Below are experts of layer 4 (counted from 0) of a mixture-of-experts language model. Rows are named router (the router's row for the expert), gate (a neuron's input weights, with its number), up (a neuron's input weights, with its number) and show model dimensions 0-127. Each number is 128 + 32 x the weight over its row's rms, rounded and kept within 0 to 255. Numbers have three digits each.
Before each expert's rows: a language model's description of what the expert responds to. This comes from a sample of Wikipedia text that the model never trained on.

# expert 12
Description: Table cells, closing parentheses, was/were and commas in sports and career text, especially rele in relegated and score tokens like –0.
router:082145123144114168115124108088149169172181106141119115104101098139177173172172140175144092164142180053174170093170158088161087160104167156095137158117075121091154120105084136118149162100141107162096171091167101130136106163115155108148096137159101137095103103156171167102150108102175162094110109178125150160097130183096164168094155109170158100127154110136093153148157135151160089094168
gate1:069119151117040136128133060151115178094134094095152070143115131099126099102149110102138166148107076093139143144129135118143089141149053105127102086155088113072115144153079145145101142181127234183118149094149098193211134182090132138158125165127113158140100193126095114132204169072098109127121138153106103164079155110153100095154130104094139120154123109107146167150103155170120159123080
up1:099183052122145162190152133123130064151138127160129133130134195070127131092115086121157127145111170086120086111141116071136120112123155122182124208111102105142106164173136130078138064083157073082135115108117097062098168104166185148118149090118125130127117115144112125123121130142099063145139108113125095088149095115150144145087136141135126168130178211127090093165140157118126134150136

# expert 15
Description: Colons after field labels in taxonomy boxes and lists (Class:, Source:), closing parentheses and brackets, and publisher-place colons in Russian citations.
router:075142134161090165102122098106152148161154119084090075105122094170161178173157097181155132175171174148176169105167179089148091157095174140080148169166095120102164100087086127162161171113141109172097151116173117104156149174159178125165110105172090140110102087143167160122145111102171175108101133172111154145107136163114162158097152127148160092122148092139061167125144125106146077105176
gate1:099157092114117150095102213100169091147138144085133121092122174165101144139160087145149140157131168113120098115160135131164144168088148074112111185120151107090187166162101089121144181107160128168117084114128130115165152134187142105086078121161119126113140155126109157167160077135197149169111133104143103154142098202088118094136106122137124140119129158088139150145127085027110100128169
up1:162093158149111149076136152123080165110183167141141081093088078151152141160125102148125126091170148099124108125145123143152154178172077142129112140159120131193168117060099095172125079143065157060095136137076113163171150118118114080126125095112111154168162090160143146127055185168169122164078100126162126124113150093086098094136123091149100158130159091148153172140094138130098126161133

# expert 62
Description: Single vowels and short pieces inside proper names and words, like ass in Cassio or Passer, our in course, e in YouTube.
router:090146149158124170110142099086169142154136123097093156106109094144160174172176108140156079167175173092198163120147165109172085147096177160103149153117080127072151097090083106143146163097163127160083165094165099073142142147144180169196082159142107161096098096133167183107164080079174168081115135167112167141091139178098155162096150111162126086147165093146036153116125137137129073107162
gate0:134100167144149089122135130116137144092108077092116199152128174167160184167099117135087172130060147115084118125120097093147122097129185121152097101132100134120145081196147128143076148135160074132208108157140126112148086159146144111119132132123090137146141167149125118107125211117138171131126170151085088118108119156055149162124089160084136107158079102114127151121177132110102062140128
up0:141175122108115147106102124166178122131109017172160114117147085067109136153129114159074142195098134092144106118131158101122152154143173114113089137104185131176118086089131131128114132131120105091095109137112163135186096078175173102179137125189096155089176104109152141075117116104075142153172143114115143127101106141166220137152149148076176178140131179087176122091121112110128161083118

# expert 54
Description: The article a, preposition at, and opening pieces of words like fin in finished, t in table, deb in debt.
router:093160098149092171105112102092137143154120110100111099118123105156168156177170136158143154175109169081193154130174174102166093136105160156081105174159079132083152120084083099165160166087141145172080174102166104115150137150128178141121076094175089138100090099143176163107150133105169163085093130169131147154094146185112165156110178116159155089142149112135084158110172140127187086117186
gate0:071135112123136128196200187116176127167121143108181122088103152126119165138128118137224122079026110144184152092158140151131148116141143124200156147132091145124136131094129092151090072178145109078198159086138140136128120136158175131105147094120152164147195134098113086125125110111120158171131120146095085122177148189196109151088124079130109176122071107166167134122138142159132102158142
up0:162210152085078097074125059098118097133104176116093087138142110117091134149173135156136126197102163125140111172128166145098143178125154114082067087159189082075119081185169143110152185089177126116071119137103142085093138107123106055167097146088175104097057106107159174164074132167168110125116114129132166181112141095103137154181111125124089076113164150127137109071092062163105174125109

# expert 58
Description: Middle pieces of longer words such as All-ied, accompan-ied, Is-ra-eli, Connectic-ut, plus nationality words such as German, English, French.
router:095158109129106179120117120044175144156138119112091142078125090134169165176155119170164110163087175141141164128150161095159097152097169152081097154140080160102161096089097067152161171096081131159096158113168090118158125165115165104127095107170109146101095098118182175110160121102157159091116131173108149158080125177088164129095164110159147093140152096148064162114157130089133071109187
gate0:159116148146104166124201069113142092162092113138175093155120062151142110156103105138121100165141105105116132158112142159135140123125076128123129134124096113151129092062134130158106112118128147098154037067114115117146150120143224128131161153148099149099129105119129114109133152080081173115177072103127078161138143153104101123117168080166080159155099060137140129159177170133101115165148
up0:177131086165145136108141159088077121086116116175134141154107129129143127131103017142130119174147125120108101111102110104147114131042103117126068094109114119106099109140138138116101132092155162096154092138115088123125140091140178141087132150165170162080123104107096099151098155083114130122140120078130079128088137160105121100073115090124123131097093088156121139181181121068104156178159

# expert 59
Description: Word starts cut before a suffix, such as describ-ed, Canad-ian, Ital-ian, propos-al, plus capital initials and years in tables.
router:085156112162106161113126115120161133166096130128094128103109096143165169171163139155153161175109165131170150093161169105165094149102162155097127162137090121080157100084087077145150171096117126153093165091177110112146126146146177121157096101146103117101099088156156169103157115106171176081100123180100148159100132163090173161094158115161144098130153096148036162102154157113158085121182
gate0:097091111105131145145101133113139166130135149116112138089172086178130070175143102128166141107061184072190164202117131162139156096113137121102133135149131105127172140168177120132076086097156147143098156157100156187179148123119149150100061131178151111150079127096169084085105166161101102195140152114124092147121127123138135109109110101165177159095155167130168136126174171149113119148064
up0:099081109102168180119104158093098154109117124135130127157144089179133070141189094163207130075073167131173096189117194143106197126090121127082130106116127146141123176135166121135068119099148120141111162138083144114181165133131112210100082162160107112105101120109155110116122168160138099214095146133135100178100127150099115094115078126153134136107104143156134145089147115143119096179073

# expert 53
Description: Mid-word consonant pieces completing a stem, especially n in synonym or synthesis, plus launched, shedding, Francisco.
router:090167140130113155100117121098157136159149146090126120100098092167158174163178153152139105159137167063163172083155152096186086133109158149103158163188090133098155102093098114167158159107156102152103160119168103115143098137141160134157085117156111119144106096127152177109164095104171168095114130173129154152103126180088174149097159120145134097120162091054092138123174128200162081118165
gate0:152130072155118150133133175110163105131129165115129121178198185147154161177166137111185104179141202135144087146115159106134160140132150114106182116148139130143126151120137110165103178094120158150064114141125102124130120119103125081120072194144155067125164114072092167079143073123130150189135069159121180123115132191109180102142110098166101123154102138152145103116146159139188059161128
up0:116191182200061128152103171118160125090095098162179140104115152157171111176089110093113164127144109154153170166152122161064098132160132145120078148152141129070094131122104118107145144145153142157163135132142115193107100093126096166165125143118099184152118218158141061098145176154151180123109135166102117145069117158113077148122152218122116089144199109142065067129126105136166105176111

# expert 60
Description: The articles a and an after in, is, or was, plus vol in volume, voltage, evolution, and some numbers.
router:082145135140077156100119103090146144158128082119106103090090088153160176166165127143142104167129170107189158090175165093157115132121173171091142145147066130095151097071088091170159154098127130167112169125173096139156111143170156116152085131162094086108097104106155172100145088104165139099100142157101158148105123174094184158090168116171159096132155089142061161101164139082178082113194
gate0:133126159138118089148094134080082153074131094092137151115075102118158092129149132092069114073135106138159156110186157185200104091136132157125179106162119151075100183048111125175158112165168106094131131136110117172112122161148104108115111116140132095126165146161077171190188130103138137171154102108117166151151115145187114104109185083140106120091103138120084139101180137127110179206124
up0:144119133154151107140143083051165159161125075105105150104062112119108082210139110072124088164161143119117156118152120139167126150131158169131106140171130110129104154110120096202147081157123088113152135153073072128109098191159115153153058069107155101170150202126107134091139078168099181208186125126127129163118146164174158149100149075176124109124127136110102147051181135111107162176143

# expert 24
Description: Plural or inner s pieces and short fragments in names and words, e.g. partitions, reps, Pennsylvania, Elsie, Nix (surname).
router:081131117151105184108131120059164135174138104107128099100100094167165190172181162163150026172143177102170157117165168089177094149091170148101140187091083092096175103089070106150164174101168125158094158115162102094155118177164161116145099103166094139130096087101167164115176135100166151101121102175123147143084117183096157111088146108164122081131148090145087138146134108144136083089185
gate0:125127093095105151123105165093155130139097128113063153103135113181135144096164112140184103097107135163141182138075179116118081173128148109114137163156135144112133047141128145138055147082125136125101117124143129115180116095137153123113092131175159193193171142108192138129102140177200139063155117155148146154083101181184108153125135129153094075066094125090141157112191122122138114130093
up0:146133121125172136161158165060105206138108107090127193133119129115105167144051138127141139171113152097144106114132108131080100127128165103146137082093137137113144121091209133163124102099113133102100143178082137169194103095101133170128167107034165107115123103122125117190141124134123161102123132136161123125068135106156159095085136084144149108100087147130115164120080133156070140119163

# expert 32
Description: Word-final plural or verb endings like s, ces, ings, ed, ents completing words such as races, points, Records, survives.
router:094134105136121166113142105133161145173115104096127140111105102165161180167171092160142121152141161106188152111162158098178075161107172179092124170116074131093165098080080078128164170093115121154097174132167105112157096156139162158150086080165107112094098085138169166117186076096165158106111153169107168159100094183088174146085162121152132099146155107151056148138176095148161083104177
gate8:188073120114072144181201135126108130132156090133072104045137107163109062152102128127134120136140179148115186124062146162161143130139135077149139112095135136081074124185126146126160167107109077139094077115107105143149084151128121140127125111108104141119144184100150175164066178148124153145071118118111141125099124212126133167109137158058142113168156101093152122120117136167106094105113
up8:084138159162094166125132134061149199090082136126155069147152159141162057118145100122101141126165087153152046134165178121133105104140117105093082116132096132071152148128181089143182105117146138096152146119129112058126110162133135138069153103157104093123072158144090199095142088072162183144132238097125090148109163140115127107124174152184165096150137147105112147133160158106116106135148

# expert 49
Description: Final pieces completing words, especially -tain in maintain and entertainment, -ed and -ing endings, and words like other, used, own.
router:077141114142116173112140109141168133171126145116126091111109076167185169166176086141169123180139190163141168106151164088164100120101173144075098150159090129104164095091083103163158171109129131163081181132188102088150104154113159138130102167157103101086102089092160196116155097094159157102108160162124140156087114168095200121099149104145161089144157079132063157121167124106129079106180
gate1:035130107155087136144117135165111147205163147201145091129135128130113171146114187145163130115139075118117069098169137055133142149154160099112127117120125156103184132157172142118123109140191215145155157116173099145193090147129132087104170087138061087147141148141164150112099158150171118118142120078116126105129097081125129135140138119104123106159127117129131162169106162135124121169112
up1:150140138169145115165090151132156126126135049141090183151161117173117139112162130188101118139092125142082145151159035188091127129162168139143111170133179176164127158087128137157120196076097178136087133067075113127146084116175134103110179168178118102093164164096150108221088097145109086122150087111116110106115130211099157123140149156142111113168088120183145158085088107097148139114082

# expert 63
Description: Nouns like town, city, world, County after the, plus closing word pieces such as ing in Uprising and marking.
router:095146134142109172112130126140165130156148113109099108077101104124159178168164127144135149176122170090191156102164162081169097127086164160082140135100072100089169114086088121125169181086161121161101165094167108119143134149145177097169098089171089115065103089142154173121166095101180162115100142174108136160081084182095169140100168111161144094130167091120055152117151128136132085107175
gate0:080160148191141080134114119113158121141110150142109091118090092129130104086144151119124120126106156122109100130054124085173116067116105085154079210121129120082142141175091145094148073157164100100137169089119110057064105161109091204122197124123096145130088119125147106123112175114168065149157135104121098077157145155138160146073117138142174073138153145116176115167108142205124134142134
up0:108156112183203062111138093134062096147108082152117086085101162116174120150170131145145149059127181147114097076090152118159126137117079084157090170101173113078097134146144123104094079147167107153128093142105103107122149182087104118109141185105079086186151121094093107131105172105089126127143084111120103086146128141180132113107152102130091125131119093083142163119101123147083141141153

# expert 43
Description: Colons after list labels like Country: in coordinate-heavy place entries, plus w/W pieces (fram-ew-ork, W 41–27) and table pipes.
router:088151115158102176125107127125148139175097115088094126115117107134156166148167096161152062164146158088167168116160175087170091162102161166101156146134082133098169120088088106104166168081164132180090152088153084117155109149105157120165101079159088147136117090131158174095151100109159160107077141166110157152107142162089192168086156097149166102145164100133067164147146142160146083099162
gate0:103124049115134117114098161134084087155140096118127190100125069116106102125157137102138142149116131127154121096133207031130108150145119112121159114113112181147156145150129129116108093148172047147105088189133099094110134128163116193093100105196075112157129153125130130088109113130158114126175181097079128089117120119157180119068116118138085060137144184168151136095123117105134145107072
up0:113122119109087067124157079106109146106141082163137090157049133135091094226109081137120121081104158183096177136142104161163156107118128056165142110134082084122099171082077104072110127094150158196149166092105151132103063149153101122170115144060110081128148213117109147143138128041181167160083089122119122113143082160132106127103137129113125171140177151104099166119158110175104162082092

# expert 36
Description: Capital-letter word starts like M, D, N and word-starting pieces, strongest on omen in Domenico, Women's, Nomenclature.
router:091163154150110181104139109120157150165128138107093080099107096157162165168155139139156153177136157116159163086169159104167083142116165180097121161132086112084149104103098119123180167103122115160095158079156094105143105157124173103150091115151087078113087081178163172107168115112170170089105154179098139138092140163094173131104168101164153100124159106124073168129163130102131086093182
gate0:139087130113126093137154077150136156156139153107128113092151127157133136186199127104098101195127105118127194120121044083144117167133120214126169167142109133127101169073122138091191183165138149136120144161137172110092121154160146124114143104127133156148144116105090070110142143116160086064142056156132112130108125107097136131124143080111175136184142091148097156134100177117149163104133
up0:167034135182148075115150106133094109109094172149076153115116110137169134042153133095117140137142119095137154116148164123093105161159160136109110231143122119149114165078130116176092101170118159169124072151122161134101115060095102131067158106107111153196183106135087123116164205163183130099101092156161049150131126057155104150168152090130126112175126158131086151156166116157146097178119

# expert 21
Description: Second fragments inside words right after a capital or short onset, such as P-se-udo, C-ze-ch, A-th-letic; also some, several, many.
router:094169164152097157095086115110159152160087131092085084108080098158177168165146132155124148176092159085139149092176160104169111142085152176103159170158094096105147126103063096119138138093132097150094148102146073097149111158086153127163077139159087135133112086112154189087157131084171183102106143175082174156100146167097180154093148097143146100166162095135106142122189121135186087094172
gate1:111173187151144173108110108129092134153137093063074140138069129141110092174143124107105189062082143136121119148136073122130062138093129109150126114123106085068104133115080112080054101151106161112087132135099175131108098140101184082167158201156093142121081120104102102151103176085137105112141166130126116078216121121054152156145157142166076162122158162155148131067146113134106107130084
up1:155146145128108165137119119137123150147088134136082113118111154125122116120183148112107175130133193103166082087169027165158061150091114107153160113140131104058140104176139099095105079154103142125091153145152196134136071186142161056119138227127142145140086136162149099118078150144085103072159144140150155038095109089108116131143181126089119149131138146148149110037143104129102145144119

# expert 45
Description: Final pieces of proper names and words, especially ain in Mountain, ors, ron, ish, often in tables and place names.
router:093151101149077174106071117124166144171156102104103123111079110153166156164163126149155157175143166117166159092145154080166090140088163162083149163142087138100151127087085096181149166087098108158089155130164088116150085141148169114159114109170105114124108104143158179086182109123180183103095157165099164157100157167104163130110155111163144079139147108114043146134152130161099086096174
gate0:109083093205084141142142119078197110148119167195105166099090156171149127117161075121118148106096151116134127133088162211170073110123183142112114090115167102116168122130155134134096094145103107083255117128116091108125113136133106147142107197151130165100116110150157160114084146089127101128093104133123164147137109117129122054127140101181204139171130103157111150146162123199107079125092
up0:108082156172107177186090116113117125139090158131195109140143126105117066099114099142081171102119101133104082145095139094133047111139107134181064133118126134160127151134074140154135175126130126102174154113094119090160155087053097163154163154163137136168158106128105156150172152101141177161155146136114111120087093091118119098140161084131091169153096165180142123124152123162116140115122

# expert 13
Description: Short vowel-consonant pieces inside words and foreign names (M-ot-or, imp-ro-ved, Tenness-ee), and stray bytes in Chinese, Japanese or Tamil text.
router:095133122141117168090138125114165147164129093095122132089087103159173165176166084145167111162136162119206158142157173095173098150103164188101133177141072145086166102083085105165165176088114149165083149129166079094126149162138169067168076042149094118113091100091168166109140101090151169087116152163106153151091108169099165150085153110152143086150153089150079164121129093146146078095165
gate0:118121071141131155107114099161221128187106126137109100095095108078140146112119156097144158157096154143161133122092194107140121064096055159158147128132098117157198130101143144133125113095114126145131129087183145107175149177167151075096129109100086151139126159109162130101130086118209126189136169126139126137129154196113106114143150166122151125113053148121118148124126109160230073125107
up0:138090173116128125156086098097126123117108163088114150109169147211044176144135092170127146089189117207133103111127117121188124086166169098098165110148168144118054171171085140146133182154101147180144111150090176122084149160127122172185147100170180089132109101082146128139147128105075136095109091115096182080162110137131102095065141128080120144106154111191126098131138162136087099145124

# expert 61
Description: Prepositions for, as, on, by, with, after following verbs or participles (noted for, focused on, succeeded by), and table pipes.
router:089140115158083165105158112102157149163127144132067110117097098129159162158175078156137131183149171090204163116171165078165098155095174158085141134127077138091152108098081113145173164096145141159099170099162102080150126164163174079157089111161100117082089101153162167105167096114181165107090125176111153158096104172096165151087148117165186105138144087096083172143147147097168089105177
gate1:144114110074134119080175109132110101157180120114162095108104135176109146149087119100133126164163083145178126151134139154095160104120177161110067131119123128166107131141172105087130109109112164126154162064108136094159147175077140058103119051032069142122141126133134024132132071105118132129158109164161202171095080139141146087209170140117131129116120105141067167125142115127158089120106
up1:074112124125197123163159089108150107128133069145134156113107184099123138065028134139196120159111143115156088149145136161153196117085148098076053164164147146150138122142173148122123129093118170101026100115143108132116173156106105141103139092123099178101083164131131095190141122098109151150118137127080172145159148153143158083177107167124178143138102085134037166143112125143155111052126

# expert 20
Description: Word-final suffixes like ion, ing, ation, ure, ment inside words such as religion, region, pressure, coming, usually before of, in, and.
router:100149122143089170115121114106163162163168098101097117085106093146164175175164128168151137165119178108168149091154173098164102146126168158101142178100084107099167102098081137170158156091097099161080177115155099098143120154108163125147087088166103120089111094113160160115125119108176169103114144166127169140096154180102178176092151102170176089128147111174045152127197122087175079103181
gate8:115132076071132130155129195150161152134168066095136143056147189171194121183193093122136155140120161150125148070065095080107126135108160129140126107100085131107105182159144127137176145121108151152096126158079126099129165131151170123129126126174162127089124086160117143092102170128141204119099128158128132193165116203163135191133112175050095123132155150151108164147106099136133069131146
up8:118181134117129168089095141103117111121157108130167110107091130149139077099122117145094110118178104168156141135106121081150127143110071106141106196137112113167150066127113077142073129135194195127168205120098131095109105176112152110131067130109156118098140084084110107124173206118095151150050168206046155151142136130114109100125103130100102164105118132126114136089154155113090162170172

# expert 4
Description: Middle or ending pieces of words and names after a capital-letter start, such as D-ies-el, C-ath-olic, Ave-n-ue, Ker-ry.
router:099150112141098154117109122054162161141118077107136161063094089155170183159164080150150137163134153101186166125157156106179079151108151152092170148118072159084163085102081122149173160099134115155113158113162097105144116177120176136168099104180078139075086101124157172095154117103179169111132147181096179169107164180100167118094157100171161097144168094126056153144156126095113080088162
gate0:130095069111141107100127152135154144120106104152114146090079092110160099114077141160120101157132166162155118123112122085118120123157100147068077068123092089115152127105107108107101078127143050126128116160073116093140090101121184127103188144119110154084082136114194138147138141161131084130143161121098116097127111148124183130138083069104012116146142164134110115129068141118138074086103
up0:154126148121112157080098120142098173095150225102190103166134115191114145155107100108095139085160169122098106110126125156177061160128117114081128198104069114142145159141204136128082137167147152122112123161144065160113156167155121097128176113078082113137139155146140094074130166125129168126089117130176117127150111102095103119125104131137124123097123094114154094127130131122103115172191

# expert 1
Description: Mid-word fragments inside names and words (pl-ott-ing, Rajsh-ah-i, Rodd-ick) plus the preposition with and sentence-final periods.
router:087141084154091167109148110089156154157157098113105126111113095166176170160174107159163169158138182112209159098174180098167104134097165152083129148136084129090158090090085072165166157097111110148096176090162088121154126145127170104135096119168115130127105110152168169124144116096174185088094140164111150151103129163087169142095156103152173088120153092068055168119146091137185088127166
gate1:096122172149149120143121133125125111133094117107108178102188115110166196163063149159159125189139196127164193092080100111124079191155085148145118106147112125167149133156182149201115152127150070123160175151131115086051108108119133121176117150127123123145141162088116160092143131127157109116104196145203122168084122117126076083108114103149128072134116106112149079085197136169097165097153
up1:164168125109123123110145187123193138125133183139131208180114096167132146141099138108123162175088084145076119138120104072089144107152116170191176159141138147151208112144138164119133182092141157114087134145141125120182145166116114120079138097076086146116149103177096082141187137086162049093152120123152104187148144174046081153159121102165145120132111117119143160176135110132160156141115

# expert 29
Description: Hyphens, dashes and slashes inside compounds, scores and names, such as al-Ghazali, 4-8-8-2, 2-2, plus = and + in code or formulas.
router:100121182173125134103139090133228113123106107092136091143129129109151135188153160134137143126096124078150143103128155118166129116104115124121182172135098142128198147122129137137176158095120157180116180149157070141125176172147163074121144138148044156146126112119137129097187145057128108091078164121124164202088132127147155104121148056179183088127157101145120179208119110120113121107144
gate0:186160145105132119077105126148156107090137103120111112145033107130146128113142127115134117065168130105169084102077100138099119130095060183132145161148024120134098181175110093147127109171090150128161142161106150066135093166100091120068151094164133145109129135123088147130146129172155072138156146154134179109089124115143124143085141061136033146099094114149158098187098135088144137112154
up0:139155130159141115043127159121185130083130089098085136124069089135130142131147133093123120049140151148149101095061118164108104129084053174128127166127076136103129164154131111139150107163097200139149114154140157103146068183104086128081152111131119111090092091131151139098122102106119097142128139126140170133036136097134135144101154112150074115118137058150135070151083157097114142158157

# expert 18
Description: First pieces of words split after a space, such as house in households, bec in becoming, Bar in Barrett, plus is.
router:095141118134090176126144121103166168153130104105111116100121103163177159172168103151157064160157163067206168118160168101179095136113163189082123141136097135081151089083098073159158162075108144152082172095176091109146142150151178113159107133147105148090107081147177172118152128096180159074102146163130152160097149158112181141097169089151143097129154091114093166117173158120128092096179
gate0:132090126078083171125149139129076157141101114131129090086144166142116149100100113178126091124123145144102140087124099117082082144112080136095085153127108175120170144202198152070146114107129159138116121127174125130131155161101146156105141131089159110044160069129175128172123112137141101121154165071099146090169116148086049083133153121159082153122138135160113077070130145082133159112133
up0:139071090127114149133142142119068145151125118112153146108131174127101183103096095187167114117147135152106137127120078072134118089085106121128129154127130158128141152117168138024173081173162093159106164104098145147104125185124211157167120070175115129073135089120157091142105173109142077165117143109059149104179129076098086102131165110128124127012103080128184095092100136107136151143216

# expert 11
Description: Word-final pieces completing nouns, often institutions or roles, such as road, Minister, School, College, pathological, and commas after names or clauses.
router:101153116134126151126141112078157142173142092124109074112116100156171168163164143159159140169150170099196165125180169097156092152111159163096126159134078115104180104081097136197146168088137130168092143098163106107142138171135175092148101121175115116119106088118164171105164119105173153103103136177082164164110122176097162149108141111168157093147151087125079145121170103127117086105174
gate0:168145127148160133124147158142153159138143121080210126150122223150094137113130197180182140083111122081115135110080160132140190114124131192181118121112145102129155138088048114167191105113174141103132165144110161193141169140149180042046149099132122109106112135093124145183128149138039110139072149144074141174086129191146143136154144098122063123151119125141120171145066135144124111089091
up0:122130171141114142189193173116063113137132152103132127150145149084141117179131078212107101191086170147142108132131143153106123109073183135134108087125184122107142091190120116110130169158131133116115128097066148116186177089096098137081116088155138140155145083125093136085172091109116099066130046101151150151112125155119116135194140081081156078093131089133116176149104141166098190106144

# expert 14
Description: Mostly the preposition "to", plus scattered pieces such as ular in particular, press in impress, In, capital L and digits.
router:093141143136097166110152107041153156156105114100078079082095103156174171166155115144154151180143171105238156128146160095163111146100166144094134140162090136095164111077095105165159168111112122174100169125170094103134113168114184102155083107147106108121111083157167183111173112111159187083116113162094142169102139154106176128096144098171157088137157101114079139140144108133131090102182
gate0:169113098144126161150172160093159094121145072120136117143117105115152073142188122105115140126137107103145142070133146068082141119082120097094214175095133144124195165157092150103106164059092128163126119110142148127083111141090174139152074139146171195155181095116083095110160111083124115166130175096169148160155142177152148173114164146121132123119137089125147165075123098063152169139131
up0:094131132148131140130127080125122143131124093112124083139074070157165112167169151170123080110152054129190114069106120137121150107162080147134089128141140151137117094106155114108142022192092127087139157114089145081105156157166158115081190166094161130181147153136093090155195174142095101110143173113088080171133151150098059121076147055090124129154129172111107089157138141079128110110123

# expert 48
Description: Inner or final pieces such as ics, iter, er, ation, e.g. Statistics, literary, incorporated, athletically, escape.
router:095140127155108159093149116093152146168131106132066075099092096123161173157161112161146135158143153078190159121176169092163095150092153172086087168082091088089160082101092120153164184095134119160092156132148104099138111150128182077143086149153092107151105092162160167130165125110169164104106107177108170154098153161096176130107154105160151089141165101130089148121149104145138084102176
gate0:169099138120103096146137139134153148168115126117111124204186154112167058181147156056096069081117115122086104170125110111146117115120098155132143097125076096098128139112149173094105189044095110141176147136133094069165137126146079094168160157188122062095124112150109171094090126115110110086154063168108093122134138119136189143158140084075166115126085122163137090131147112145151141148152
up0:097127138158131138118123079148117156073139084158133181148099168131134115199143136136091130126129156078137159136061151186146132118145152180150158135139143111095163149086045076133109080154129201118090144120185157194195147142095147160104098134140113209172083151121101139128181165101153128086092129106156157106109095166168124102182113161171160142139193179113168135124089155102133137103033

# expert 25
Description: Prepositions in, of, on, at, from, for, by introducing places, dates or objects, as in listed in, premiered on.
router:058182115174133128110137159109132164141106150047129141142097125205161144122121172128128134127135170098172171092184152129123122116128189164115171165128129146124148106117096160095152124102115071203144106144118127063215161130158141087181135085119052192118119106132147138110153077138211122168130160130109138136069111145119150166123163059160159106130155106122099197139107097140144133139129
gate0:123124098147150152145146155147172116108119149157082107104117082156150115091168154102140160071124121179173097129179048131150198110185163168133146126156119143082075134174180134170107115130118115120089052140157172163097142105114117117128100131132128158141087138143086115163158136072060126153172209116142122106118126109087100150103199114158124154100147184104084143142111111172100125101154
up0:121116091124169146129171139166169138095137128138107103132127044129155089092158170100136167101122143169180097131185045112154210099198173167116160135151109162103083147152158121186102122138127098120110062136150183187117128106120128094150112113141138145168096137138084120158146100081030121136173187128167105132130129094075121180109193149161113146115129174111096139126102117169089107122169

# expert 22
Description: Final tokens that close a word or sentence, mostly periods and endings like s., ed, ased, plus final digits of numbers such as 1915.
router:071144126141104167116104111062158149157155106126089080116119088142154175160174113156165149173115175075151154103152166100169100137104166174087123174125084137087163107078077097141160172086112131158094179123178091100156135147124162095127107067170090113103091089121173183112164120106163178087115135161104159163080081183106168180093156108161171090134156091124059153137165108133146091111181
gate0:097117122116146157114087131076176079158131130138129162094138136047125119107075136154197171128104190118118100147130144162115051093149102126158172073144124159134085116116133094101123136046161111128166088124093121097062143097134118112150141144092174131160080182113183177094125082124156174134164147133224089127064102192127142114142146188099029106145175152125075151188109110149112122172102
up0:102119060149132125149150200107163147181131137123097112174082136077141128132117156157182155202125097137151096176090141148104161129109125128130086123126151175157128112140146070181143104078128144105107072132158095082146103111112123107135161094143158185211151136112133117110081117089129157143087193090114127131129138172197127123190156151155125112108106148135118132115091097179116108085126

# expert 57
Description: The word of between noun phrases, digits inside numeric table cells and times, and pieces like ous in House, offic in officials.
router:087159145138120176115129136087154151158140107107135115101123078174160169161181102144147104174104165117191173138160187087163084147092166157107113146090089097080155121081079088143156171091183123162104158107169090099153136135100169108135104082170104135134107092092180193113165132094160154091096134172133154145099143175083166154096150129158139100120168094125066149115156095120158096114173
gate0:143149089097194141146190177116174157155101135144093165092153159113154113162187074096109131139122144173127173084174133130143117176098097133117188163149101107138136162101107144147110129194149110158112122103129142169187160132132188145155093188121171127070142188114131140105091126083147115132145101180129102167087095173115156163068219131167113151164133090134077138153148135087094156179108
up0:127112135165110078145140106169135104128091102141146151179166085122142091156149098136126145153119211085137149154151156133082154181141123092145088043125144130153073111153217086142166158103150161156160132146122141177096189123133146184177179069116154120106120131148099111096110148114149104180099173154153152195119113177118150128120169238076151127105177081133155094126140131135089162101107

# expert 50
Description: Word pieces an, in, a, ign inside words, especially Czech or Slovak surname endings like -ová, and company, design.
router:091150082135115165112112081096162138157135087120099134107115095167166178157158114158149055165145159062218161098157164088175103153097166169091110170158083129088155116084090126169179154114150083145097156124142095113140112170121181102144092100153105114116113092100154171126145121114179164109111126170127140160094141177108172140108160102168153079141154080105071134158163153174172079122180
gate8:144153162172152129147108154131080146111127137123097134152139078121135149088112154097154101128124105233181143162165180093048163116137110120107168144104110163112144119069101145136140147186111087143162137111167128127108160132107103121095090091201157110147103100109122101150111106077176134163156177148125120167116113120129062078095131123146227138187071143100129163119095138187121096104146
up8:126154129132147150070141141044041148186164181105147140130113150117156158137083116117146131139148150140192130076139110198122131163141071167143192092115135116116180127140177167120118180122109178150194125115121108145154151137092109137069096098140117170155166089138075127159060131080116172173175132122146149111150126131136130134096161085109172096132093125104139147136123091158145113123124

# expert 16
Description: Word-internal pieces of foreign or unusual proper names in tables and lists, such as P-ing-ree, Nor-way, K-y-rgyzstan, and suffixes ed and ing.
router:091147131142119175104121112103156153164114110089101122102082086158161182168171148144149085166136176071185166085156160088159080139089171157093097159143081131080168102087074112172175156095153125150102162104151093083133089158142179137132111096154112127141118086097166172115160113120163166117108146171102157132098103179119166149099158087171172098138150085094078166139148099112167092107162
gate0:098097126141177104112113128184164128170140124178119120190172120195119111201111148116061148122209134148099151066110108087154112098118129088134122092150089122131130136169139103118075087153158097107108099059142115129143038151139123123100175148113105109176093147125086092121152127159180151121123161093099101111105087090097179125124080146104107074170201105142114150143154136110132123130145
up0:133147196088144134172085157167142091150116123151061126110173154126127129193128092114118153087101125158190109131149172122144109087173116102126109120099162111125065082124092126140133072128104110158100169180153076130109149088135153173112050147098114090143118190105136122086069163103116149062137155151107104107154122150205129136180142109128145138116120139124177128105104121185193182166080

# expert 33
Description: The piece or inside words like reporter, restoration, favor, inspectors, plus standalone of and name starts like Fran, Thom, Jos.
router:083147143149105164110121109091142154167094113133086115101096093139175159163174117164144157175106178104170149117152164098168102136084181156094153170126090100081155109098094089138140175105165139151112157094170101105161118139145168092127099077163104154121087110127151152109155099091161178111109135183094152164075138195100159159098161114167144089122161089111058164145130089099126077112178
gate0:049131166117137154111134135130138180128137067114135074131069131144147091126089095159119132132144074073134118195095148063095102098124153132089134169105089141161067159139049180178096144181104140134158133131174182109090120146130144150123134145113073116094138086084107076145166139092112130097144193119117093121151091166112132124137125115123182120149112136111064133160156108156105101130158
up0:140221109115118144113117073117148188100085167145127084206126109110100167178203108185081128089152156133142109131096119156155160117108142113101133173139183105136103139113152102160110156147133167151098094126176132131176123124096155145108112076159193124107144166091124130215093115103130090094141088140173096192168126187121143069149095120114080171062097184090145114089127118092023160102111